Below are experts of layer 6 (counted from 0) of a mixture-of-experts language model. Rows are named router (the router's row for the expert), up (a neuron's input weights, with its number) and show model dimensions 64-127. Each number is 128 + 32 x the weight over its row's rms, rounded and kept within 0 to 255. Numbers have three digits each.
After each expert's rows: "mostly gets" lists some tokens that are sent to it at least half of the time. This comes from a sample of Wikipedia text that the model never trained on.

# expert 12
router:112161119171153116168139107191149165148135088118102095126158113128154152090164156067145073117079170103160130129140161172129106180151085159104136152154183084124126170104151061139144111147104159
up0:152144126214088158108137112164164144151124088145084112192056121151154094126128165130103139149156102149162091141221129159115128120095109139155175156114135093130127122177094195123188095128107178
up1:115140124149178124132081133129109097080171051154142192133124109128145144066166159115081100123137129118190118131120128126078029154135147181102119119088132103048170116151164151096080111160057133
up2:134115115119119170110137095122147112118159127126120118097128104120187134152106157195086111156138160090084148085144118107134118143152078109114110105135121112118120176089090098095177124163077109
up3:109078142113127137111155168110138150149150122127145115133099086140133133138115158136137135150137106190137109105120122154059081204129119175122156134143135126065096118113131108125139120126103077
up4:133128190165111088152122121122161142147162148130135174180094150085075102144107093078143097128106147146113142093193139181094109088118138102081118150097180124149076187084087085113132133092109118
up5:095132138153096148124116136123131047172202125116132123144088103116134146139146138134181125113120180089119080094193179083097158131085128113162083109161153141148125144106137077120187135137105136
up6:108138091135115111052092102185145134051124150160173146132152160109132122118121137104146139154113116192101117088139126080086103135170146108099104096131170074114084101162151114187051105087164114
up7:153089127163119115187103155151104184106123128154130134103067081166143081105190124164147111067155127107160119094146142146105148151099106097131149181125173077087121109108135071066140136123125127
up8:149134174132157137138133140159149142144116113097102115129147148074131119091170129070192140133105076166118147085135170112100136176086162141130098177172084121186127162131116038119051148094147113
up9:093120131131165161163116102073155147096140132110137120136077134151189137187160155126212139063150065119154113132072135126122112134188142111184139113110092114157091077128135119208068115116109155
up10:123158176129151158145135128117156175093117141058084083109177113084161175097126086148047177183083124124197123111130115114093116158106141154092133122122118131170097128116124096115123104138116153
up11:138093163101116107070095178109102125141139137148102133111103126173119117108139049118097049127169114130082125140138119129180102091081140145158109118128162168140112145106111126073185129172146134
up12:091170128080122103109157086101090133115155199106128129145182089159123133128133080082164100130154111092150112182033150108189132084164115202116112195174138084143099139131144155078132134096118131
up13:152155106142126164126103100144114150136119124097082097150190097105115128091162136085154091167144182163112130133158182144094184112100103195177122155119119124130103109071160060101174206182081183
up14:140188125157105047119142185141188109159152138077150111044102169177100189112114056129149146146150097143158155110108121184104158085167123138127098084124143095161110127078114155073119150121080154
up15:090132129161146139123103080119196137140127147113091153080132110083140147151182122157117126134114144108109169156099137152104067184140163139058086091160159154119191149212053105110061186148169096
up16:124153126156143174138090113122080177105104140102100118138091099181131093079157136137158127140175121167180159084202180147125148119121109132119146093151137149165106130084118102126133165157102152
up17:169115168142109154102116122156078106141115164155086146133146122142094115070069054142087109068137170181103204098190107114087142104166112153129114116114117129128087127105113144130147138099094119
up18:173097157165162152183101147111164010145155097112073101193135095163161137141157084086143089097128084193136128119127149164134116129179134107092186132097197128156120093093110120138166097151142154
up19:090140140143185146109159107127081117164121126095051162133110140108217074186130138135115175140155117105122100156105101114195123125135097135109149105095158092071139065082104124146141135067160162
up20:065134099127108162109114140161170151098134161172076168107127128128123128157096158116148167138107077128175116132116124150187117159178138140164121122167123133106118133094077116144060051095109174
up21:073188137105132219155150133130107110117111128063070080147164090127198104062178127142078082112119175155175145164174162121138093120159108131159092140109129101121057092118147080120145056111129205
up22:106183131188134094121163100147110151035103186175144114081099180130158148130151158109074151148088192151164088088101085088116152143109131107125118077109132132060076141085139080103072163079119126
up23:106106209154138116159115138157172121072134117127085112142128092148138146135088139094106150122130141118154084142209179138166123090169135223132159090146202126117147178086095098162132119107132158
up24:154170121082122179149141210184132150100120138083160123099157066114100150108125157152138080123091104115171059092177114185140131124149105164127176093124123146107163120094165139096139146153135160
up25:173139122135216158091136112107121145123163091135155154146149084178137183161030125148144132103158157120101098078129151175144083138132178093059162130141183107085144170060144138116225085138040110
up26:172160098128172109139120118184092117121112106096094195037137166101135099104138141112149101140121126134236115118161163116095121156088124135099177168144120191145012084080147114219112127106182098
up27:040149106093114122180158117157118093075088099111109130123144123124168146175125099110130048119125147137088102120113126133136188107159126159097115161112203097121131113140109087125154152085157161
up28:123114136163111084105156153095151084111119134125183089102123123112181176187104124138098149138140141176111160164139159130102140062124135157158155104091162110176115152122103149115175114096071093
up29:152156091135081100104100164098088139123146124162093157119144141150157114107104090136186142134133109100127172141116099085139087100110106158151093107176145159169142106131192082205198105095128103
up30:101132097120133107091157169115103093112138135145179119202097071094071130106116113152170117126099137170095171089173183177118148091103141126155121135099119129156135134145081120084137167148157167
up31:161141180111127130174107180140212120134134104134105074094163178134108115192128145098166119060139154189162121141134186089135167181121108195172143140132214108162112179132146137161125110113100104
up32:079131131147125139171126157088156164130119103081089091063099064096114121106141174147188127168142103116144054119209170148122072181137137184109134111075121121181150158140137127118159126104084137
mostly gets: " politician", " director", " footballer", " manager", " member", " guitar"

# expert 32
router:126108092173179101139132115126150123187108168115110153141142092119155116113140181130136117083125133148161087095180066159146113126143103079108167181145108088089136096108119106135100145138089161
up0:189174098102140110090126110163142133126123125141122116140113027153186211146125114055129133113135113151123187168128116091150175110146103146160170157128149125182097072139110156186136140135142143
up1:127159139112151133126109129125216178131096124137168161136099158149116136183115121110091154088140188105062101168137141119128160131100113112102151233128129121138146082133194114106088080114113191
up2:127173127155177069110143065097125090103138044113121138110116115151121120139133126167141176137138222130060108170193120083069124124139121166155138144106080138099159131132146077073163108131153171
up3:114101126140088157132115129121177129107159137081111113099148063102116134119179130153154090140114144128112154149178163170092138106079137193110187068158160183133156150079126087107133195183100128
up4:139101088128096096112133080151126108194141103167190130146114112105166133181100123157109160126177146112115151129155038100136092152097115109139102161159147122132098122105108165140070114129131197
up5:187161150125198154132103110180132106123110141079118179140047129127095193125161114122105082157149071135095103144093099157092208122110100087108116192161182037109137111143073148141100099156111153
up6:120147162134078128120120116109153142110093137105134106097100154140168108165114115151141171205160156113139112097167065139119141156117092108157186158056112152170169162058119086143115169139086170
up7:126149129151136126143132121133161168094154116159144115191139207117130111211089188164125124110133159137167126141145104134142134117094112117180138101127162078146109090157122077093122157106063116
up8:149117155091192155109166166143066115140164158157108128087133117139145110100108084125099174124114109075118106147140099086137154159116150116199162150095145126138070138169183123159125106136150113
up9:136156093148103104119129135163078151095208106129101062162053110166111034121172176122082092113097098131138107189145148106113106158110133097136098154095100064113104145091141092156092193121098125
up10:150197111110153116191095124111133131156138136149142092141128153130203110178057117135154131121098093161178079144063141104159139141112148098113147104129083120195144067102084049170127136133088143
up11:181104138052099168168096114157082113078112156139105139104126142095145158122165166154129131075111083164176123132177201117150100148107119150072117099128060117064112163103164118087141124135121159
up12:161102140156143166101135133135146126096114124105120118175108110081121165105151160084135147173110147146155129170171152149130207192086118143132140079084098125132089198127149158134107130090033095
up13:109090128130127142109176077160182128145115199150107115069131203116112140112174133154119132119158130123151138153100142131060128199167147118097116127174080025149176133104126104143132201112152121
up14:094112120150090115122109112191150122116169151130065128128134092110175134092109176160179113062129100166159115142097123089128089149117108114167133109116098126128051112119097136153144152105062112
up15:112127115164111086133133090167097148127162238153088135100141149128131129110145087151135126122179088145149146118166109112149088125129143111081163126101151128157163090116127179071139225136102134
up16:154118160083099097127138142063131123175118133081044146149129146103126136115138131171085171138148135158158088140175136103122119134147125078111144150143066135110150098089096079119104139159083145
up17:157139163167176139139137144191078070104074108082122142082088134128136134078089137166172118120214154185126174148138095148085143160181110136185119088163079087187103137110092145165134167149112147
up18:166082113131117145108184110113089129162119129086176104127150098097116074178156152147136137110168147120117083137167175204083117125142138126219142131111112095076131132080140121139155205157145097
up19:159149171135158090188122083104086129170155180131108115159130054125143133145159170156190107121137157099098159087128104044152098125084088152134149130107117106087166070160127151136128113130106095
up20:140102153156140093138046180097096169105113106114119140166145093128155129186157151068145135083109115100197124151182189139098116077154097112160127185156068126116101129102126136135176065136115128
up21:171123116098125161169129160149083179078095181122119099157092119113110156068162172105081107162116169165186203120154113067152155072131052130108120159115146153147120135140087140130130067124128103
up22:136114094105125166065177084169066106167128160171127123149125134160120117138149144055139120127116158125137150152202147135113115125116090128147126089209091141169113120101138093112094187160124106
up23:176143130133086125142137190154170125124116121122093139063142173065174111106111088147144083170143111149167110123117085096129192143163095139109137134150181170120132176080121176108105179118156100
up24:099121154159111111165133137180105162127163188123170051090174156087146156127148139143178098162119094140165126194119093179115154151109085099148126141138099128114115152169124097119103124108136070
up25:111107167167102103110116136130148133130088173049064140159135094119100111136116137127131116148118155127098113093151095142130101139149047184138166070120115103161138115120125136175113137125077201
up26:138097079170133075127108140141145141074128123103101116098112102140115137143068128120170087092123108102122093181116152108134141177125125115178144109181150141095132073146113130153096148114106138
up27:103134104158122124128165097105094159119065134105142136139135099102088131161155150156169121087137103166112064135125151141097161133101179135116107064102096078053162099134118086098107133102121130
up28:158137098115118168120118098137157102103132156059087129155115110109160162145081112106149178069135157116129133124162147133133094078101145131107162162085146162124104208159171089100174122137168243
up29:145110162106128109140155168148102141212099175141078159093144150131173098089126088095127124168154108103042118130137085147133153115162140099128178145113101131107164128104123131162133128127127173
up30:116150132146140141080180070099136100072133152168094159091102113136097083111140088103191129122110141113138106127136073155110182116111145108107100136142155086106093147071130092087119092124124190
up31:093150082088134165169106111110124109094117164105099127130043067154121140167155100094135138095179160076172131060119099071122108106089140140136144109156157149112111123150166089031105146190113081
up32:130100137140110207120113114141173153105135122110178123106090119124118127155156140131117115131100074148143147111133134232161071095075131138090107144117154136149175098140112089069103091089121123
mostly gets: "5", "00", "4", "1", "3", "06"

# expert 44
router:181122104145143154115127141160143168181147133119092118119177093175184120082129117118156094127136132127144109075172112113124087132097111160107137191137135085088137163119112146163116166155150168
up0:082144093151096255076142086100130141140154094183114131164103073147156107106103164114081130075159123087139131156100150072156174135147143148110095168136172129106108157130159108124196124174092144
up1:119144099130167065120093125186152122152164109188142139103146152080154126166148127087160191105147123070147126164148115151151178100147108125156123108139156139114152117145155147124119126187118147
up2:171099161184114140187141145136180114179123164123146100110153152103054104137138114168156146125127107119148163117119122092146157138136162133155151145128149108093145112140116130131163130082103130
up3:111113154133144154157114143114092121140145094110172074113111149136134118081080147141111170114198175102145128152074126127173074076142177207071104161101129134132144097147158146141068137114101160
up4:087075115118140117143142122110158120051140101125137070174062142138180106096096163112113137127176143088154118124119122083111139148140061189146133124130167140130056148184147120082110101135139105
up5:178129161155148133093121155140169103081169148087165150135099115155092074112152077087128097155124153140111119138208174171115187071128106140066125139162101099149115148126162140120164162118116132
up6:126098113130099176154087169148149115179168121123125118089102158143117163111119136127103157151167121078107095064049141129080118162113160109089152115088076110115123124094128086172194062160104132
up7:141128062113086169106158155087162147146091137144118139159107073194065122123139091109110155150107118114138174124127115087106172148039126094085148069117162150133141152106093191157089060172125174
up8:139095127180167070136095113073160101129153087110153096124126163100130088121132134168142137088135127157139084107147158135109132123207135142086108199125151183135130113082194086180087090127149171
up9:159151130093125129044125197151164116179116128081175158113088113127175135098146077160048166101143086159149105109074103135135057113162131162087132096105153087155128128164106108158105172110126118
up10:147145158197159180137063130105099171109182120099148172116148119150101159120090129173184165092135114154137126089142145091127108177127137156101131125156153200195111135088124173155082078105172098
up11:130151123131147158155122105137135197127193096156190177087198153175101114066116167149149130147137166108097151133115122130097154083104122180095116150202100101153186116107118113123093122183127087
up12:155172123114169135133121168146166113181112048106134125149089142121059123136129163125089110125133139110127120160149074141122101143069121058125177149112096105173151116125054117109136154190172140
up13:100152120086089137160116105126075166105104096109103105115121119157133109101187144114044153097175116101151078123082114167065130081127156093144129134130046104099100165108143105103171087130141096
up14:135145128152093154148137129140133173112123158136091139132087149186155150095167129138193130120067111184132113154121192195135158131128122151128103100097083147139111076120132096153116123131126151
up15:089186232140054189168146114116118137111151153124117081058152108182169139115120033135156154098167129125129093084116146071057146091154111099141115054146099109146114141111093159109121102108120100
up16:137129114135148102162085115137143064157123111095128093086120087080156091120113044137138128092129119040156063113149120133106111079087138134134128132148117151148142155134125126088096118093185131
up17:043116087122125162110142117146149142150155123089100140129187167118129069072152182150126131142119126188128122117130182120097140137085097126165165177128132129073112156137128102185084172108116129
up18:143154155131117115098155147120071059150192099115172112061122164159151141110122110079132152110158126152101062164148181171187120108144147147123145091115164164091118080107164147134131184181142140
up19:195093104020110102095089083097138127164113104158027127150075154108112145166112145113141079165144182146170155101107143151166122117133139123144184119072156119170174147077121086146107179171147132
up20:176108132131160095112107080139104126126138140058052151162149130147139153109175103152121143191098095162131139102143134113151176142120092093115141176137163108195153121102142170093143232113135139
up21:149105168168115108158128104117163123120189183085107174123125088095111126153156138107148115149129154163092131150135138126128157130164171113113122157118121164125093136154117109148102146095134111
up22:169138139140174058124168174095154134120131129117143142188150186064156124131143119156098156164154138091071152103122128130096173145088116104136179130103191083122086104134125110099083112130117082
up23:118112137078080137132149071133133084068161125124071134104133141136203171140107118144143103125109120147172136111154227087093041169124143139133140104122102103122185152128147156100172161089128130
up24:151110082098083139099119090133163058147132123082139202150116109168087101099087124131144121101161084136143135172134161152227069144141105093095139124144129169118089125122130114180175111148130130
up25:179145148116153115103109145141143071125129188172129085125115158135108105149120131100153197125113170098142116095114092117123098120161139187109142140149146144059139117108131170133105152165113104
up26:142153152115121106126142094147147155124111086140139087087120086121144121149176139103096174105151099112124094167091156165107112163081143083124066075141130170139155124149173099059201105159134116
up27:166149139079120111140152152102079058154113147127167140118135077142080180107132130111113218123095155107136094111116146128124110115169120133139092108125076176118112135141136088134179141161129071
up28:156195141120132174140156148097133139130144145122138184090144155142165088112132116158114112122123136092086081147142133123101087153119124156119112133200075133107095110113168090148139137120072127
up29:147143138184120121080078100178105057099114107132151180119119146084165105161105135208124150121127144157154133140161250103111103107109172191118135132152105162127143150155159175144116097093144092
up30:133099137111123127113130132141121154133131111083102117108120086184104099094095119108099108120120142140124142161128147156157110173138102141186057135106134100097127143168080124102105157163091164
up31:181107093123179174134069086189136097099144135095114165108203099151124135103063072099103180106152144091125128177123205157124148128116127174096150169141161192082142126115146085165090180115157111
up32:131083066108103142145130128114107131107156118122131105115116113142176068055085121134098063094147114096146080127166099111141127081139131129121134178107135077151100155167169110135166169086127127
mostly gets: " 0;", " 1;", " 3;", " 2;", " 5;", " 13;"

# expert 46
router:169119078171155125148122176163109113135135120095072145131159126119170156097140119149067123065084148089150146093184120178205121155094109156162115160122123055086146174146077104189112131138137178
up0:163121085097172175135091134104123128136094097101140184159124125150140156161113080168052187109186161110072142115118142142193141108136158099146162102092143089150142086166134121080128102145056145
up1:163122129110140138139133182191134109180122165145138142189080130133148153142133146103089139136111145133105125103159149172165161082109107078122139085140081088114124167111126083122104186086128130
up2:123184097112090108092109125098127153142076107159096182119101142154130169110147149199111136135112127068118086133134075141117168117118120218100096102104167131105125151216146135124125125135128166
up3:235134117152114122145112095146081116078156141087171168124109089160075157139165185141138127151120153083124178152123160102146149083076161136175170122093110114138095202172109102076143110111119082
up4:114161141166107110097139120074110137090169081116072143168120073122195140138137127090106089137124073135125140147141130103073134118103117129123079120096117105142106131131114141153144095143107142
up5:114194019080147121089122088098172120110055073107140086098081138110181090105123094110116171164137123142091079190088126188191146122169161075143103166192093177148107117179153132105174157125158117
up6:125146091131073182094132133171100122105106105089069115119185108199092137117092072128107152121174107155141118149156089170126186102093118173183154140130111106118068127082100152151093148090139175
up7:135083142178103107120165057121096136080127101156132140169119104085125173144105118103149112121149155105102111136132133148196123169152140103119122119116184139105081127105110131138139171168073104
up8:062074133097113178114143115068100084154176139105088116112086084135129122114141125177115145126089122138208157129190069133105061133076111171090115113103087130116106154132117109091104154147170106
up9:100150131109145134100141140112188138130176105096100178079138097079149094160161153144135163106066126205101164115128164087092146190091148148079111154126131113125149127120085110091101082139122132
up10:170132163119115113113132098109108127190150129162173112137177156114109122155153130122176135076116114146146169109149099143168169154121113130102188069139139126170187151164092126110098135191108124
up11:154162125156110113172116099141160133112130161140107119127147208134123133111114138155112089151123134203097100181178171122131118159058078103141171140108124108118119163119060129098114098103134077
up12:157105142139166154115145183135089160137138131152111139094125095143185140129116091149186151201104106112118127125128173079192121113145141088126183147128138100097153131173100139147145170135153134
up13:110152107144095174136153162134069144107165116129151149099140145101109136107138129097119118154116199135106180123134095113100157125088164172167111186164089125092125120110090149148114106102171133
up14:098134090145083128103109063151140124083108168156074086150133076133075131124182137182101082100179123095112067096112108160105109113056116156124095117116098141132135177122165135126206151110117151
up15:138103067187137127102146106131136112143125149100158164140099141148149108167158105113088162151122081042194144113137170161157178084140070161190185086059102167170113173137123123141125116153144153
up16:169134127128111198104143094112115119118166132111135155129150144165116103116160077164134099130171130116134084138163104184086170117067098179109089170137088127118126109136159097087147199088090154
up17:137109128136111112143096167109084131092075132141102130168196121161200155104110099098121183101175136079116160159117074073055131162122148090188154103065139131083147115098153101121124138132118115
up18:074173138160155147104119132098136129113145140112104172148122052110127141130149101101195126111155161180085107150134131131125093046117170106107135180121067086206103148176152157159130116139122093
up19:145096131133089077091167091137162083141139113198106145143148177144104167092146201153165106139105163179134131137138157098073181121173130126174152153117150108097104123079149091157095099122105143
up20:109102117157119065108161136101112132137149099152127134158152115103178184127175106115162055130166166118133116077122108091110209135053125121088249106108149087177118171098174111131115126158120063
up21:135098133126069128174136149145084063126140170087094135104111102127193142131143135132117198136162094150037134111157118142154138136183118134210095137110122095100102105158128158087141114155091133
up22:105149081161122143148115201135148145132163090130153091142164140168126056128107124169107134127205134165144081113146082097163101064098137120133123149079073140158140135186169113111137126146166126
up23:185100128174156144169167134111148133156153089123133075119127176094127179115146104100108085110120141140123091112104067131093068151166127165150099140120084211152130195148157123135098165097188123
up24:115158079140133149147118166151144085173152144150089116102074150139218062157142084108097100154144164131161084126130123136107141100161118157135156089128114170116153163081147067121130136103101108
up25:163101150064188129159138101119181171182180133096136191146119160086104110119195148118156134061143135158043133100187095104149049126160123096131112151132112124123160113156092185148126207104114122
up26:148151131124126175112141111140157120163106124117083130104111151144171142167170125074120129103100157142090115162119087134163107100158061148131152122146063134112097077103089161097159164136134243
up27:098136087136151126088080153134142106118167111122115097223161081162117127136129107131127117110133091130119082097122066143135091120084087118061120107174139175167155174167130137077109124123147131
up28:106137118113092152135135211148109108103172105126117136124163100092062143145105132070145125148093099114130117110131096148104175122089132132140097182160176114120169114142119145143083115112133081
up29:081143111135146121150204156169136104078114163132133112118138148078127135102126205121094133161159118136118076093134071142165102103118106120120131180117089134088100109119169100093197144144110154
up30:130105122170125128138144100124164111147093113153190146098150153091144178123112149057116168166183142121110140158146124114106133157143161153163131067134190137052115151118134152098156102147092151
up31:123130138116143094140101131088152206140136111155123122073154203124086137104131135110094133111127144116132157145180109137094161164142115148108196089097099152132163139121084118135121148117094042
up32:187071122184153088131145107060124114100113131129129126165129118128153165124136112081134134133199101170152170132144089087081110193151143087138087081109168107160147128084078136168097097133157111
mostly gets: " January", " October", " December", " February", " September", " July"

# expert 41
router:086125085200154123151127158165168140168154127134081171178112059094135099129108119147079074113154109089147118127129106195149119120166072149087120176174125081063140156133149148128074145129088182
up0:159198104087120080146103140096133135202134086091088085099129098137162190110136131084099143109140127138119124073124129148154093172089117144148096136058121129158103074146125112110107132112147176
up1:113183150119146127101102112189104178123087114147121112145145150093123151131157121105126168085164121103115118155130123146183117120094083173149112151110155151162053076118104069078123114207188090
up2:163113137147083115166118139072120170138119111152122139086156168110197176131095099133158138158129131167129130158110087086151156065140172080112199114134110135182143111085146130178064127176193089
up3:118159147116222090118093083093064150150120093086144167210143104103146092145131116177087183145104105171146149144171146107145087101109059165126118109185089117099095126091115154105196105133125124
up4:132110101181108118137147191107106179112089188127086132171120155111082134072090129167117158162160139117114090133108180160093142148112122140149105103125092147129139077132137164171178204149113148
up5:137141120209120187097162141086150180137144159077207160129144166130110135197119151091066126128197133089131118120140110124123136153126116140117076169108126116071126124128104141179119107121109141
up6:157159112174070175158132152078171189151130155122132102170154143099176090126155103108121163097118147094119090157221107139128125128161099135118136075166156107114143178149090178170167105082099141
up7:096169164142109106144151158115083103083112167199124128173157124069110113118128104174103132152133111109110158170109157180138116120165147096126123164149175124093151158120096151123137126102146190
up8:143184131161109183123220137152124193039124106088125169107143163096106098137120173172143142136181141149112136099168139147148096108139105110161107173142182139113097092163159103172123143077169089
up9:194179146168101179145109078134159109127113178168065133152068103122087088145144118043149121140193107107127052147104126120125092160115127176123099134099154129143083167100142076068158117150128088
up10:137084157121097093084106096126153182220172153113034126129153109119166120108129153154184126095102166104130190068161088080187144138111128178110095109140134151198099126090104166104144123112084189
up11:130085139113054199134128154122137121139135127123105097136110163173167127175078097118150119127147130139078048120146163121186119093163121142118088104190119103163100130106095148082116172154149137
up12:135132178149070143151147100188100129151197151147172124123113103155150150122154193114185119081174159162130131168149142157134146150108121141119112139108110133106140113058082105167185110132044150
up13:101140148090111183162131130108134050129123140122127118146020147143174130115103164113154179140155141172090122109166158113109141116152120167157142161146107120150138140123097118114143162149099118
up14:182190133142133124194122116121140132132161087114155145135116140127154089186118125144142096185156144097159103097132176151152102189172111115103108170118121121126155106129129120094136108145181083
up15:108106101089128142098156120085142122115096130128139067162107196115114084161144084131138127120146116038120126156170121110161105124167175169095161174187040138061144136146139144138145122076103200
up16:126131128105183187201104104143094112158138112104142067090117155142121072159141133136085135107148118159139086135117076156093137153122120100200142140125147119127137083151134121114051166136094109
up17:135155093106102118130093185139151142147139146120120141114099081120081085088107152099099121148141068138137144163161200095102151074187149173128103086081133143071138185177135154102122100124118190
up18:108105087168113149109122080160168152109093132175143109160113136131128114104172132161135142124193107118124148120079103152076065090084129130106152124101153122123171106125113143119097149096116140
up19:138167122117062182200207075109121167122092181114126108166102169135136104215099077120096086090143138117129173132133137118150095124151089088107194129111149155094167104145081095125094168112090125
up20:123139117100119172146177100134194159083110147121106138138131068146119137157116122147150103155133142176107102133149166121185105126134148092060093077142150125144115108124118144143098166106119167
up21:157089141073128158143088103129155068146120148089135103056104100107161093118181114206100113083082120129100110114116095121144095099135121125102102121132146174112161113121120091155104120088124136
up22:150090065152148127110106111090138132099138096234103233137161150179126126092080130063156075112120124063150129148110165185083174122170175152115171110069091161155170138124140111145072158143108073
up23:140153136112158142115135124141084102154194131087149164121089096084118079129120074140105081111114100171174159152094128129178123088083150145192137157118119117076106163190104138134105143148150133
up24:168117122092152183129138086157161115124131112205161171150159179144081113127186153158104154158076121104121111071151083136174098180075169146147138201150129112141133177121134146111090149083161124
up25:121146136152146166114173103139209092183186125129147072144094087136113122088098122165086152117177085151111126083181068133090142135172115136125063123164137113156174150104114162094113185102167089
up26:117098122107141137153123148164090150102113165040130141161162102135113110107079130113124117120150150080141143117133077141198091075101153152166123145100134141158165105105130109096171176148099115
up27:136115169199168128192096137130132122092153110188115116134158108085153151131134111105112194101055132098190115067120146111114132103099131124100119176170136056147137076107154138130101087088127122
up28:113148094112069107100156156128094109126105115180125128126104167096087156130129169135119180141136156080146126106097146112143115215146126160071131094080153133088159123107119114183162061107079161
up29:138089109163152165111082147150095129122132132138141127128085113155169154130080154159176164110141150105060102190114179153152108191130167163097119124091136159119165146094152173083128139187173178
up30:137160081114143145152067153179155094122166106102134165154104107169167139094159188145163095081116165108123162092152129104145158134124172117126136167127128139130126159119138169084094114143098153
up31:159159125159181150141118095096101102137159112148157163094143172160181135128089134094075124105134149143162091168154078130132108153183185162103119095148170157125171182162101118102109129124093126
up32:150139109102089092172132143175131147174103118018146116099089107136150128149176152049090120068166121112136106122143127120148136166127084107114150142143133111177118145096126115105107138153121100
mostly gets: "=", "):", ":", "://", "6.", "5."

# expert 23
router:180161043164166072144119077155153147154146088130072155125108112114151171176133109137067103126129128147159106167151120128152113105143131105107171186177150084119124186168132122131133171176110143
up0:083053093155089146172129158129157143104160170112050113133113207146157176157133125158140182160164150161097118146129145136134157150104154128145111201123101114153104085133095157120144111144147145
up1:151134149141117173126104110075108130093170147199129141147172155062182136182101091134150106161146140121132045129134149177147122072140115172119140135106102138103116082128105097104089076131109129
up2:094112135145104135115115183159124118126161129107094107149096102149090113128035118146152140134144175074080178081094095080081145102158112119155124111118111163149170137118168103120188104130171108
up3:090132119086133103142172116112194127137157095167126110133152144136095134140171181150081125133161116100056176126137111123103173097120163105166114168151143154137117125098147073156157172097149125
up4:118076097161061171090112108150099143103089110098118102153123104173129122113152165104190164077167100165201123125175138121160084135115126161123155136128162118153065150112173132119114106122095169
up5:167086151100133091126126107121173144137152151108170146121178131048161156212131164127111143171193098128076089123134121098165113142081155094065133080139105131126141102178181123164143079171114077
up6:152029094096094103108116095081091082165181110192128144140067125065097144124104174168097125135156137204114183120094131094126142109080160151131160158177112164096129138119178122147094151163108128
up7:120139106107214085167086091152150145119102071116092116165162117126108140133168085103106097092155204141123115110167135100137136196143136119105067133149167179120175151105142111130134143082116173
up8:119120109168166148147150134138147168127137151158112120109128165115172110100080114166122164102185150110137159122110137067126153108131151110194129143171181118134174085159117075145096108145198120
up9:121136096112147119129082109104112177169120161119184105128132115089198106115068098130068119120104132173121141103141174137160152118194104071080111115099088111102129097094113191130113122074103138
up10:126106113079191058069054092132117102128128100150178106155143084121147102145221157132132075089166111160117112154150154153091112082131108193129124148079152101157134144187094101133136184136155161
up11:132103110134119075095111140144139087088116180091129121141114140093143173145097089142074116159180152175155133170101109107105106096125162167109167146092141092078081146109073117150136162149108143
up12:165123049097125175139093106116124225092066119153138117134169120147123088143149115207099079132137152086091098159167111084128184128147167094138159121135115130096116152159163120141157136133087101
up13:122135146071127163124125144148115184142120058145132138096156099103110121123139165191072163171163132124116153134133108130140121124120142090171091193094183120164141138120159115126099164115112112
up14:111108151142158202131121099164106147133211129123134076154141130107151132129104087164121162044147115151088084156176087092111056156176115116145084139098132171094105099085117164148168138120115076
up15:106155102152093118141162143084115098095157128100120174145152153125159155166141090141163166155164213145131120165135096089118019088096180103077086174114179129156184115097130154112159113195102167
up16:148180135149124139152084157120134099116169096180153170133194180143133160133139092168153115135209092126178114178096143125192120126155133155166164116139172157097170137101108114081135112141144150
up17:136156068116139078135140141121123129148104109139144104153140155134139175126099127136176129139102134098133169136142174132153149077129118104122152059152166157151168113120090124112181149107117133
up18:103157136121065125089101172132147126154141134166181136103125131069145112104114133113147153099114079156206123194151163089132140101132096116123113164156155137122102138071125141124127153202092084
up19:129180145179159169114145120163139152157147161121185123100091118131072135093124053093161164138180210144166170130122067150145164099147143163132139111144088112158131160062129146157156103160124099
up20:149123065113063150152130148118096204081134103137101169148100149096118107135098131135118142151189126121142156128156072068158177105158113098162117180089099140172186138104124136122070164131144125
up21:104139106115143121156107108107156124105098145187155120134112146100136159133170163131145109125172110123149121146134073086166143092035177143114088116135150142144115122137172115183101124119114111
up22:078089147140083120160140107148112143127142135147117170132075129117149115120138091073143115047094126178145088085138116155152150110099130089133105112170108105133099146082146173149168080078098139
up23:183126123151168121121139124096134121115109154106106140104167169158129178098123114083096166097139101138122120131131093099168146114066174160083059133114153159154159140165114148135106129132140105
up24:131101073100142220144094184122098134106103145107114154053140112101170084093198088114108135156201118125136124086155178071127166146094140138114173154194157169077103182142079152116164160073164132
up25:174135089084106140138085168154118139098145109176105127086126127191202134157079088071189106052091202180101099104104110138147115148132125080054156149158103105078080115057114162139117171119169158
up26:068131133134089173121154155143139132119167139121187172073204120107108184152064121160215172139052143140177093148153101097141127111171183146098096126134121067135149124163183157119142118120113120
up27:094114151139159127119146126177143161207120101129112127076154122081091177196163086151199135132062166112170081133083139170120189154170083146093108183097159124153076107124124130112090122120147175
up28:172131083111124107156110083119156117131107075148144116193166093109097096189137096153178104177147105096101096137097129132104124182134094127189129064189126173115117145098116117182125119146160134
up29:146146123152102112148103144163115124184137109121035159111087156129105123119072089125094112182124174086089107120150097102159160110123125173118092148178105149099177099131119143150197186098202139
up30:180146122086164163142112148127120079185167103100116140168099120125162153150147191142144093146175131058156101134145076134121124123138139067101134112123133054176152146134182093120168086143123163
up31:090120113113113099059192071154102125079116097089119131088097137104143117094108116123110107133146063137136118096134146129106129140102225158139126167159133118143159145105153104147171141136099089
up32:117116163167164147132095093158160119110175106112111106120140108090103121106169112138111163055140105159065099144059064074106143096127096164101120133073126138111113151106132107123135174127098092
mostly gets: "See", "|---|---|---|", " See", "---|---|---|---|", " |", "Representing"